config = dict(
    n_experts=64,
    experts_per_token=2,
    moe_layers=[0, 1, 2, 3, 4, 5, 6, 7, 8],
    qk_norm=False,
    decay_fraction=1.0,
)
Below are experts of layer 3 (counted from 0) of a mixture-of-experts language model. Rows are named router (the router's row for the expert), gate (a neuron's input weights, with its number), up (a neuron's input weights, with its number), down (a neuron's output weights, with its number) and show model dimensions 48-95. Each number is 500 + 40 x the weight over its row's rms, rounded and kept within 0 to 999. Numbers have three digits each.
Before each expert's rows: "comes before" lists some tokens at least twice as common just after its tokens as in all text; "comes after" lists some tokens at least twice as common just before its tokens as in all text. This comes from a sample of Wikipedia text that the model never trained on. Tokens count by the router's weight.

# expert 0
comes before: "–", ")", ".", " |", " | ", ","
comes after: "2", "1", "9", "8", ",", "93"
router:468542503512445555481509501473536508572510508563566537474511543511479523493569567416459508516495468525461521447476490480465501417454479478538448
gate0:536419581489502496422478495465500544519487504476482516523567555535479478544461534448554474478504571506423506507498523471526568569467538518499500
up0:490489527479412473589568485485578504549562574504545508467584485446462505526560527484493481558505527582479425494498485503513546479476437481471532
down0:478470521501440471500521476489517566564497534553528430552553453454487526409520497513494510536544501441571521468525561504633430493546490561454567
gate1:491476479567538503505536438508564498528440549506550506497485498564520504577523559524493562548513558500513557433462392502462477485467486468505491
up1:566496499514514530508493490453418581527509547443560501467518513483462530519541542504540522519504510540486418537468477459517536505525584463504510
down1:411453490460421475506504448462479486497490429501436513494468484554498482477513490463456499466514554452513564514491528526559525514470559539581488
gate2:525517450518482529486490467448521485469492452497498531534512460490553566448537459499475541487466440550523514403444529537477530458460445501604491
up2:502478463506523464406507566472530557501467442482478570390543475473438454408522580486432523522556448560520495484519441469475466573581486501509453
down2:516533468512493454426520511513502532393555548562479463511459486494477474528482498518515416446457452467426393556555464530517481510472495503471486
gate3:520499506549556496469477482530571511464455489454503586479556507522613539451506571481538565465456494449385485518547553522483531444496570514514570
up3:508512520571483536438523465390482498504543488479525523478516453562531536507508499518467511500453526548545502548498538503517526473472540532483516
down3:518423496463498404504495517489512526436512507477410526514522488424507487425469522557472511504511522417480496516492476514489506518460449503567557
gate4:455484532518518497526488531490477507546589535477463541463596543513545528533468562476455502464545479520502500478536493542516479578516493508457490
up4:447501516515538523454515490472508525464498550459536491518525490493490475489489457503540589502451516493477471477467426520484485453565477506614463
down4:423530469563533485408494587475478426484500551424539602492434520511446496533531501437491531423548511508514533525486495518558541493511508435473546
gate5:462489483498495538501431519478547511503428539491500517467476445545424490495536453496549544525499490551532528495487444578523522456529464528516416
up5:460497448483521502548501525495539533514500527430519510568492539529519472450459490504439524446594524471478544542466513507497500489455561521513542
down5:459455474459539563530598496530492478545457492429466459547556497540514507522529474510510550442432513467469516534461544471531557497502555450490537
gate6:509487526505511477465473540492505487527505491479479553539491527391484461497407540556505495506523532498481513483497426455491511505499420535433600
up6:486453503523461494573505515532515513511486440477458512521491538475441506479489497547518483500414510452463496513544521476480484494497458520523461
down6:465524591511508554581530532590497559447475476487519530503527499426441442486517512517508481541484546499497531569476564504535535514563474495580466
gate7:423451525483500526456552465600478486561516475514476470538520577434493508444514457448449540520451506509444558595476494544450512544484555504544560
up7:416409485434502461459478458433491424481475566497445440577467497495490483517521435520445489486468522509453438477478503473475486449503456530558537
down7:436527517538528550452500486445448495469489491539519401525512454503475439482470469529529462490532503504586524526490383477509440561425494510592486
gate8:506553578466518521462565492519482464599491489484518478404534470516446490485553528502497499512600440445508576548477567440481507522428538508495392
up8:512569500486491542554457459554484497458491452523471531492459508482517470492523486526486497441508437485519514513505500489453506548504426503458502
down8:504433533483512515522441478494488409542433450473485553552534432562481514450505530561506558537522475598462545523472529470512526515520479545489444
gate9:442547451531438489568557529423526492380428508541515512440536509487508508485538499550540465535509611489507538503476447479509445502502542553467487
up9:550473487473487495486545552458579523512497563490527492538511535447476518499548446439488427504451538505549495515534450506564495487569476501490468
down9:427510434499496405624517490502513586520500470480486503437514496472538476475570465538501515553531539493512555456535524478495523439468480485473542
gate10:449533573460453483554545520406471519524531563431477438519433562461460505549534459587475444497506527493522526529523428531468472504527495433483473
up10:538457524520528555486508501458486481554476471491543521551479555526515462523518437445412510521489457470516474436513445464486501472457496450508612
down10:483493538517502448489521477446485531566438476465503503512553477487484510444475524529490465481534499500352498541538471564461541494537569513449467
gate11:527459522546538492565499499490487528465485502509491530544531545579444482467544454580464546536497471485555490544454473513530531513433434467437517
up11:516537523542513505472421463591469461462475521504522478545513546504564495525432502553500509465525549555486500538484522450498511549507503549460488
down11:545490497530511517486469502476557515415488494589463527496524541482476499468432487512523402486454550434475448550510489567493418530463495499463474
gate12:510472529445585548483532569458465483563488516499517621513494549492454511473456476526498513445498503556513476461542511496458546565477513492456437
up12:532513464546478464452549493462490456517529506487483522520399464493530516495493530498467540521554595475509480477515432518444505482500457461515391
down12:485455474436510520538466527464515502505448480477433492497506488507452479539545459556499550456522541480491573450485497511534450479399540493512540
gate13:531500492434446512490487457503542421554460495469529474515493531469519482565431497572457494584542480500559469528559441510502497570554510483473498
up13:547473493485523454493545495519492549513454523468475566416558496518474454503539484505529501450513471492479609500484491584509502495465475528475518
down13:538526532447473627448503451438499508433527472531533479461458513565530472526504546468581463580516513422596509563514597515486544456474472483504502
gate14:489518534423493462434471492498454445500467534483503545545521484485593510468554492498371454529527502434422577452503478561465455510522500473590525
up14:474509546506550528494463506502490453447475515549537492439513367495496533530437437445447498452482533506562466473514488489481517542470518453509559
down14:489485501569547555538417490499463460541514501547491518486569390508587521487551444519460496507481551480474521514521518497556547470497477448539476
gate15:478501436424468514477480512545473497568499487491490490483469492483484479450425445518522513489465485499497525493500588509521622468539442538550487
up15:498510553461546440478477488464423449466450512547492486448479532479550464447587434502483538457456478458528452431465442605448521551495488557550469
down15:500467435509527515514474500475497438452466517416456516547547477473541499444494471475508490509462554512595485449570545532424535464448536475418454
gate16:520493490471510503508524526547477533497546507488429538449533461505549577489464520473463567482530512613499498552543475523484545586450508575510529
up16:567535524505563485440550512479457486458570500469564509521568515540457480538474588515513544608490516462489516539427535464594485473444493476564483
down16:453542434535503518520507531481539446549482466530453471507490510460483507430510509528540519571431492478546516485443453541446569460546490503514545
gate17:583479521476520446543404542478529514529535511494428487526477457521484457519488519525422538525487459460512536503479514563539408538409492488529483
up17:463472487530517488434496505531469432522510535513539586551520547527494561538594514540433489521535474490520513470487468473474460474481535368547488
down17:502498441513459530532566537590486508588474545525530504564486510526468559486510540517448487543537544482549515430479467471455532413510524414506444
gate18:525549478482529583510501516565423464477470511472488453423489554432497517445549477490401551537460541467542496529473552502549537497457431457527481
up18:386503506535548465484518504532478494530481452549479495412499500510495497547516526495433500446557486510563505485405391550544424550539446523513500
down18:478477512409477557499451499422519393514434497480494482475424473485580541419494489550543534496507492435552574496530480520467480477590474525480432
gate19:459490462468485473426497494459531532586561463494531513518493555455493536479443488454479541394475488521535512505553457501545536462455519542450531
up19:444484540542482468471563487491445484492561537567513439489507415450512528435501511488544560520537488518494497476545534458451475419444478521540552
down19:457547531419559494486468526471542515494510492505485450529508514479464483471486560455546531518448435507466526495530507556470534518492518478567549
gate20:460481466504463467556560557519521519478425483452496516425486546486503504462476518501544487502503538548493514527548500532530436547518439461511546
up20:524510481427500525430509523464412469494519432592508542466506545555456470547470489406449555531482463532484460503503606451510500504509540525535535
down20:507455490433519466450468455417535410461433452481521471449577510491460503462449446550523549582502502502534501478486462472499559509605457493485461
gate21:494521510468509519511483514453480518549487492456520482504528551465460461517468555526538537493477577574466601492472527495501559536533519467512501
up21:547508540573517566483460508515527464598521462471511568479493468488502488584567470489476454494554481454585551472520492520529433473451490513498543
down21:518517447474502475527548485553498568454468460438533499495553537463441443412501600476549502523511480505465508450538495534505443496528474509467518
gate22:443438533511499495530560568561512460452490496507472481453500561441480515522472459484565476535448573542556522480467525489523468473515529492540526
up22:449488519475434475516477457590507431619510498527476510509458451552488494517516535424375530483497522499502531465576540504502530562542510481537498
down22:518510443535491687473455488500481435535580488524474520475446567541513517473443523503494538465475531563493462476568569503539507491478536615453542
gate23:545462466567538520596467450473458516486490530548520377569473474543498439429543462571512375512583467551407566521474553472458438522490509501496526
up23:470529506519521522488488453619490533506458523428538457525503482467486458487524505431582583538459463483506504480484523422536517466601545483459523
down23:484527565481482535457552493430522521539494598543551430515503503528508516422468479534430471465499531527473531489481482513462473442541466536490523
gate24:493514499527496481510522467481483482534491519541557574466539539489484544443492598549483473490518539526473519515506445528500519446481505469512482
up24:537458506472391506557608517495521478407534529469583526532498516530486520548485456434527495536486533515479551526458470492503567447483585524478558
down24:583460506464495562499542479502554488332443466494488511438473486555466497505496415577510487525479466516494579598510520504494461524480572555533512
gate25:480463455442469515463493550519465485580487478494485465506520462508537549484503551484422464497488488548511496495546506490489531522477458462481576
up25:430459502532433468565551499487482403497561455503441539489489493462510471518503472492541526424530532509571558473538551503581476527497491525520502
down25:488554471448540492530470578460499476612450469554445426541425534460457515514515466551467547509463444421530534483521552490534479432433442536529515
gate26:494466465504552541530483459429517509436550457455461465494581502503537502485533520470419500580443488488480511458484428507497547461471570526561504
up26:554518487459539501593432538520500482537590495537542471476456484467513530551491406549539526570500499486538522575480464521517446482426516526502468
down26:530507451438424524529526542492484505481497514558521449534514470524627487569533417488500500492610545542472418513526545480470518491496574463471446
gate27:499497464453433516480564502536544600483464534495459514491501580478458467472514450504522487494482523495509498500435494488463530407467502488525558
up27:520502562453501507506516539443538530466606463487556487432490469510539526534471505520443478540522555504508534529589562431480471506501461464509447
down27:472506455531554528514461510524485529520529555603490522499418461478459491494488479531513457475529568481479492492483463494461492540461529508479505
gate28:508487510456467496520522577484448515402524486512461481442544601536523501534474466470468521512528511473516416482540451482394527467576489469498551
up28:519450502513546557490511507443524458574552522504508540482520497537468468545502512462498561488506450467542560512432521533529548539386471485541493
down28:514423534520560564487468497568457480517482552487452443504498499485512494454476562513478500567434481582474526468448494518467491542488474551462504
gate29:529570481487500517462473485513539522470574535485477518468516514504532501506461507495502521446466564440574468541454435523499464503459531530493485
up29:535529539508453516498485510476418505509514520493533503468540556500462493459449485479480516495460503531532522499472527541505542448488495512526463
down29:522548533509511447475507525428479490457515563489498462488620550447511441525511534502474487561497507455502544500443544526481515424480505496459470
gate30:408456506494491534565466496427511503497443527479485414500497447530485534462587515532433528568493515514517500472529586467478430576549531507522521
up30:590511508531497519440495492464478435482516479464520567518446487553493493482487516563463467562509518500529564501467543522499503510406500492494500
down30:515468536538513418457510471543436510499461484533467490456568563478533508494443487483524503469503585524472492465461499487500511492514515424517490
gate31:486465502550441531487466515499471583525456486503485520522510475508441539542487459482492509534471577513446532495534509481498545546551514523468508
up31:492528491463483492494424508503428493455530557465524529509542482543521518549560477523477549527538538525460531568523479537483486472507501448535471
down31:462522524561492496508511468407477438462568552540479585493497546464500446441498527518517487542521408455535503509466557523501573478448491492549496
gate32:434419539536524451497528530421535544541544506519529506504524500492550545492485456523527505448490406511489492450563542472483594491463536505522515
up32:515475484470552540511533450489470482549492459474489503490501521412495463507492432523531520457484448499471488502534510522520536496472513508552501
down32:482568527562516526456516543468501476512501511463590462488527512534528557498546484475467563447517463506396512523481511495480545407558463552514485
gate33:467456539480528561505492531531567475462495514427467516519521467535462569588540491530500521509567504501507486460493478535529494499604463490575517
up33:504566426527453506502477548477497536591497523548456514476471430499478465497504491431565499504418436486506555493482480531530502499503466496478485
down33:499564484486438507403473508485430501508616537557544504527460518483478479485442511491468541435490452514467507441475516530545500498541438507463500
gate34:515444477462500586493527497432528589488497501542459501536394484477545554479594449465500424521476522558488461550532566537438481473461473518488501
up34:594528548541540558516543517470431535449455487505569451496539477537501504502475447442614486536509540505450516615497491459490528524438467547538457
down34:490568484480485539483427611541526422499531542497419479572461498479416503455528516467542500518463567442514474485537531494482484512550492491533501
gate35:531566486517588616475518472470468483552498479570534443415477522422482478502517490483516524517553448515498502481512499466456596491541467434542510
up35:426506469531436528507447539486505586510528492436486435479453448505552517493573487563523428477478523447501473532495500502527575424467513469512537
down35:537478454492465545491491496461500543471487449477488504537469490516545454473461453465549548494497463439450556466544539506424451493529517582506527
gate36:517472518505425500454514454560478447507499476455502499522511564518534525459518581499430575583414482509546451516501524499471518501445508540562475
up36:519500590539531487404552507384529483529476469496481621462468503550518563471506489477556495456412523464501553478507514486538523551534491497482454
down36:557454503521505470474493462595530566490556509491567409489497525492522488545503520435544511497520563483498483481554534494443448530525510519447514
gate37:529476533475445563462467521498470440559499474509467499482527479494525466443592508426450524528473455485616513526498524553548564510480507551605491
up37:439535528395528526467538586530480468491500484509442531556489495489489502416482510462487526500444470548453519588440562493570453508503511554505438
down37:551518585517551524472500506452462514451455443526459472528540514512558460462512415549437503472522481564505529584519540462503482591452511585513511
gate38:457542573403483542555560491534483564512497496424490530470548556531440518467484523573475537479464519542521477489490485504493532462460462476481471
up38:500417430482533551480496494500557496575598447494508507525475531476546555539488474478494514530404479466494483544514494488517555488454508471543534
down38:530524500533533547500525437470447531536570472462470480441429542444518441486463536464509498554435531508450488492541495499479421496523502549505473
gate39:454520559505495525563499537529488499468492459522490537457480613474495529479449542401459560487535537517496466496567574458540483530523492475472441
up39:511435546476493543501468510496447516460514509566449421458510501532494569523525519421433536418533476502476502566507528483504505530462496459404590
down39:506506479553476487483530570494484535545429549406515515469562567482465480510495456492449520536469479486461564436472486534477473510554519429566567
gate40:493502495546546465428470540485582517521486546436505461485525476534529485582612550581484491569528521493531499496515526549570491569499536492503467
up40:539450424492495511488522491499473523509531534463583544471474511454495430429532518509473606523504513438519524537460523519423402492458502536463518
down40:412453476505495459438502503484486500465523540465469496563498492446473478466545454521442493509521428452500500497444451494425521495465566592526521
gate41:534503525469494580473456552528444462489500535454480447580539496484584487498521479549544481448528468516489461539488476520543531489444504504536507
up41:493489517441531513458487528565528476487487508482520548549450491530499544414461549492429594499477471584491510420530484466529522434556532581500518
down41:476439492523474513444505482478492544455491469509478532463529502478484512517460496519459521536490551498491547388413543534553395544547448427505495
gate42:477477474493583456477490474433458469450528497500523519483472514499475435489492610505534520556584443463532551418522529455539531437482505559516513
up42:490514543566491550547429543491483517452536444476533570496491454586532535506517503447461501519496470527463459469522516472529503499522474517480564
down42:476497541533393468419529518465481506505512530530529474509549483566486496501416514506501569454507454518433493575534502464441454467504515414474501
gate43:519539448489483492413552389472513535551562449465538532583478476485524491467550447546497455479540461505550481454470510524529509553479543518592473
up43:457483504492451459498482470471495455472539525479508506486498424534494476472465538496538501504533470478579481496505494424427504498525454601509589
down43:532497551519558540514513367511520554459576501544593517557511472511520468438492481495541504563546507501496495485497554477500519480455543495521526
gate44:494506501561499514511527481463533456496583503523463519597521547421452506467506449569449512520587504548541475553475502430485431486533477515593536
up44:543517508486548479488466447520503540523446522558435536448433433499530504483479482482467540487499516529456561508533407489471511522472414425528531
down44:533541488487564568554485415503521571538521520521486509496467520447490470464411544503471536498542569524453555571450507476430481490419524499443505
gate45:505525481471548496534516499552519496433461492499443441481450534488539401575556569495489477562522465537567479520452480545525428564464554476557513
up45:526479537512497487467442395512558569581488541547552507508523474530576517508516550494529582552478494490478508491474511463525506463492496394447476
down45:444427514510487548477465454496540533436558477520499469495421524493483491477472529534477517477532552395558496587505482578538417551501459463479537
gate46:495501389452538506470482485477505487490495602473510533541612504512546393538468516514519548540464525481456478502519516492466546489539590524550496
up46:584498512616477490504474513491490489490530485551501491529460464531503455508533503446559500486456501470521540540486496552502475463484532558442467
down46:455508462363472531528521477507510501472467500480518544570546480520473484465478470547450455519457515469537432530474438585569498579538516471473509
gate47:533535448495575453598474543587562573516470481492490490495481457506487456513500436461466543525496492486509502481531386548550455569400486523435435
up47:473466484539521480572519508446508454505514476516495520426514489478438472548479443534520508478436492429483497519485480479485526481520537496546544
down47:572484425565490526534525527471576475491567518519562464489440468487497432569551555409541461542418499496499481451499424501522454465516480511542572
gate48:492477549545510511426478467580539482452514512437460512528504484439505530543428569467529480466472469588525422498595494467499461468489487545444591
up48:559580536496486510512512496473516525510513492571513567495520530478567479516496461488497502478541381486505476520555630494531504503522498524510488
down48:472461496518507534538487555439462520563465482473478532463503505440541517458486477469531482528537542470432522481495469508446508535518496487523455
gate49:564514546494430449528418476552525510579550464444501495509425495614448493458509477525503539516476500500483500497432515477508468573450493517474469
up49:469495625487509444500512481506537552523583470545553467431505479453519543508544531495488482514462530519495492540508534472410501541475427544465492
down49:522456487529584494575429514487465504502477493436580542493462467545461504501543561483500509478604469555456446527437530468533519446548443525560493
gate50:555479449518509440537515519483425466457462568518500522536539465463393409563523489579477469491473540492494429450452548466544550482496554506497437
up50:545536518451459488520478518471436455468530509483588517426457537568501420454456536499487475561415514443505460482559461466527490475486519519497428
down50:577511556504503466521447528475417492435550512461500609416518544487468515472513472483520521465430491409503453439488490418492538490490564561518461
gate51:475457480462511558525533513527518487587540540448483580533515510525473579463479489393429437528520440522556521470544498462543514464418516425479528
up51:490496572583454510507475493468461467531476496478486483502529546505479472496445500522562429497551464554475534450518526529494520486432489435601576
down51:535479502521525459475557503565516520531519492508552456467513540457483536486535540454444472494454461544443581478522498462441487524475555482528524
gate52:449455493500484447466558431542468511465419386429570536553502486528484496494510511517527524494450547522497509497544473556538471531476526439442500
up52:487430510542434540476555532495509508582570467527469489438418511505501474485527556533516467469521485524420479539518447533531526538408480535458518
down52:560510558520535513492500532500524483587510519482502500460533500533474445535530512510484458535541463507480498493531452458511523414464534499467458
gate53:521482482489575471426545569480530468560510557555515501483514483454454467526517490541482472472424508530535425508502499435446551517469515471471548
up53:495585485426486513512485478511517496535480442489492554480565485451482581420459601486545527501418505563514465493520518459436449492486453518530577
down53:426592495577487518597547450544494467507505453507597507506485479517549472472453553528445490464492545547494463578542422512453465430529476470543453
gate54:491485550431402505517541504433549512404533456513467561494483478485551504467552495473477479554540485516541467479508544474539530507507541551464539
up54:434497501520480526530420558516455392494508461547484459473388466528516506429461484511540540444479588585487524430461481497501518517516454532418493
down54:454431502559547488485440526501506459482474459481418552559541460530493493516494581503547516455470539532491516457474516449504537574476508582498469
gate55:496544470497458556499582524483536490516495556563409523552527519509520479467466506449466561478569537508482510495523437491531463492479486552477577
up55:549532532550528459428518434574555528478469483505424507467514493492562536471452546431478529525542475542418550436517503510515485538504540423526509
down55:493483523467501560499556489507484498514480510532494464547471507457458516541434490514497494540532463460478490502489534531492527475498471492499434
gate56:537484426510448535432607491528531500510513525487500491447513472524523469471434539529475427559547480586510539518566484456516532447447464484448517
up56:563513504474610473481517498504541462524452502460536441478501537499410444499547470505459525601418497459497462541454499518541485449536518466468418
down56:478579569415529510485487517480516531508503522543497474564494503525518491497499503460507527536466530549451453501474563484487467448460510512506582
gate57:491523428490479531493513498521502491471366447510460525507545419587528551469577523511494522481550494499569486491538478483542456516461428531552541
up57:540469414437489481540431470570480512574532475533484524462517553473500550546482545483428501476498465484519499544536463525481525481482517551448524
down57:493453459479439472500540535527496410518519515508498595479529479509457472496526500517555470508509476508551453428463475449439565515572492535488573
gate58:520511423465529477495454457452509507528396530511497483477521491509423505481455496499520459504539514477519491500466454382454474473446475438557475
up58:480547482430553474524520517524432501533533482522541504513505512520552476428427494486506530512488538448562578544468473505501566548517517523504461
down58:559514493521434496500533476559508522504515484506526572523500529455497437508559508479501503489460445510473489454491510536459570395549504536565531
gate59:509445426497477520500490460522626458515474516456510516486434453524379507483473530553503456533521465438464523489543544484494518476460454561507527
up59:493491528579456507433481489488527554493512484520493493523526535419528521544498479449516463531453565460528435425466574482455525480492527493554563
down59:517497497475465569466488476512590534575542543555504477499501488547521549469491493418529451469519526516437517496500531501583466488487539473470573
gate60:443489511548576527550537485531430524548537484475484537596465452589504513549486494492506457479465524497520558508584498489492473495447494576468495
up60:489459514469534555578553582510466480526477639406461404538491492528562542565530467519544488467531494544539534490446494442575484495561459561473498
down60:445484474445437488484414506411441500494443458436530478582536571469467465498546546485465510574473466471543523518493517464514551517439488479497555
gate61:520513478512541502479493484558398479477547527504539545497500494472446529494480499515509508495417503534560518581556490553493453559483480482454533
up61:473561522509481487532533465473491496492526452483551434493508537509544562491506520516530424468509534553486476463490498486477568465468456593548533
down61:450531510468539461447486504515476482455480573558543470509505442523481524491483525520532484557536521508498458537565489480454564468438499453447489
gate62:499499469475507519548468471534513559580530481495504464476486474503562560531533511501491483587502520467437503482481467557463556491505507451538466
up62:540495485464537512534490464486477532504492422553625514478453496473461542517473478583506546528534473413549496565468524498453448496569408479426492
down62:451522558498490468508531499478512537525519573504474579536426472517449502466541462463485494517492522601464448447403491491617551467504525487523423
gate63:463504490461433450519508556544509440439519444500495487495439481521604463494494539505444502493460555500589493546481500453434486511419526523461552
up63:541511548533586474571474548507519526563416589509473513487442447467543530489522517494486470552431456484472535487493486562566530520545473587475408
down63:479472525502481432540395505510574430462504463542449504573496518578528503517376544509435508465538485463462536500510504488513474529459512518493480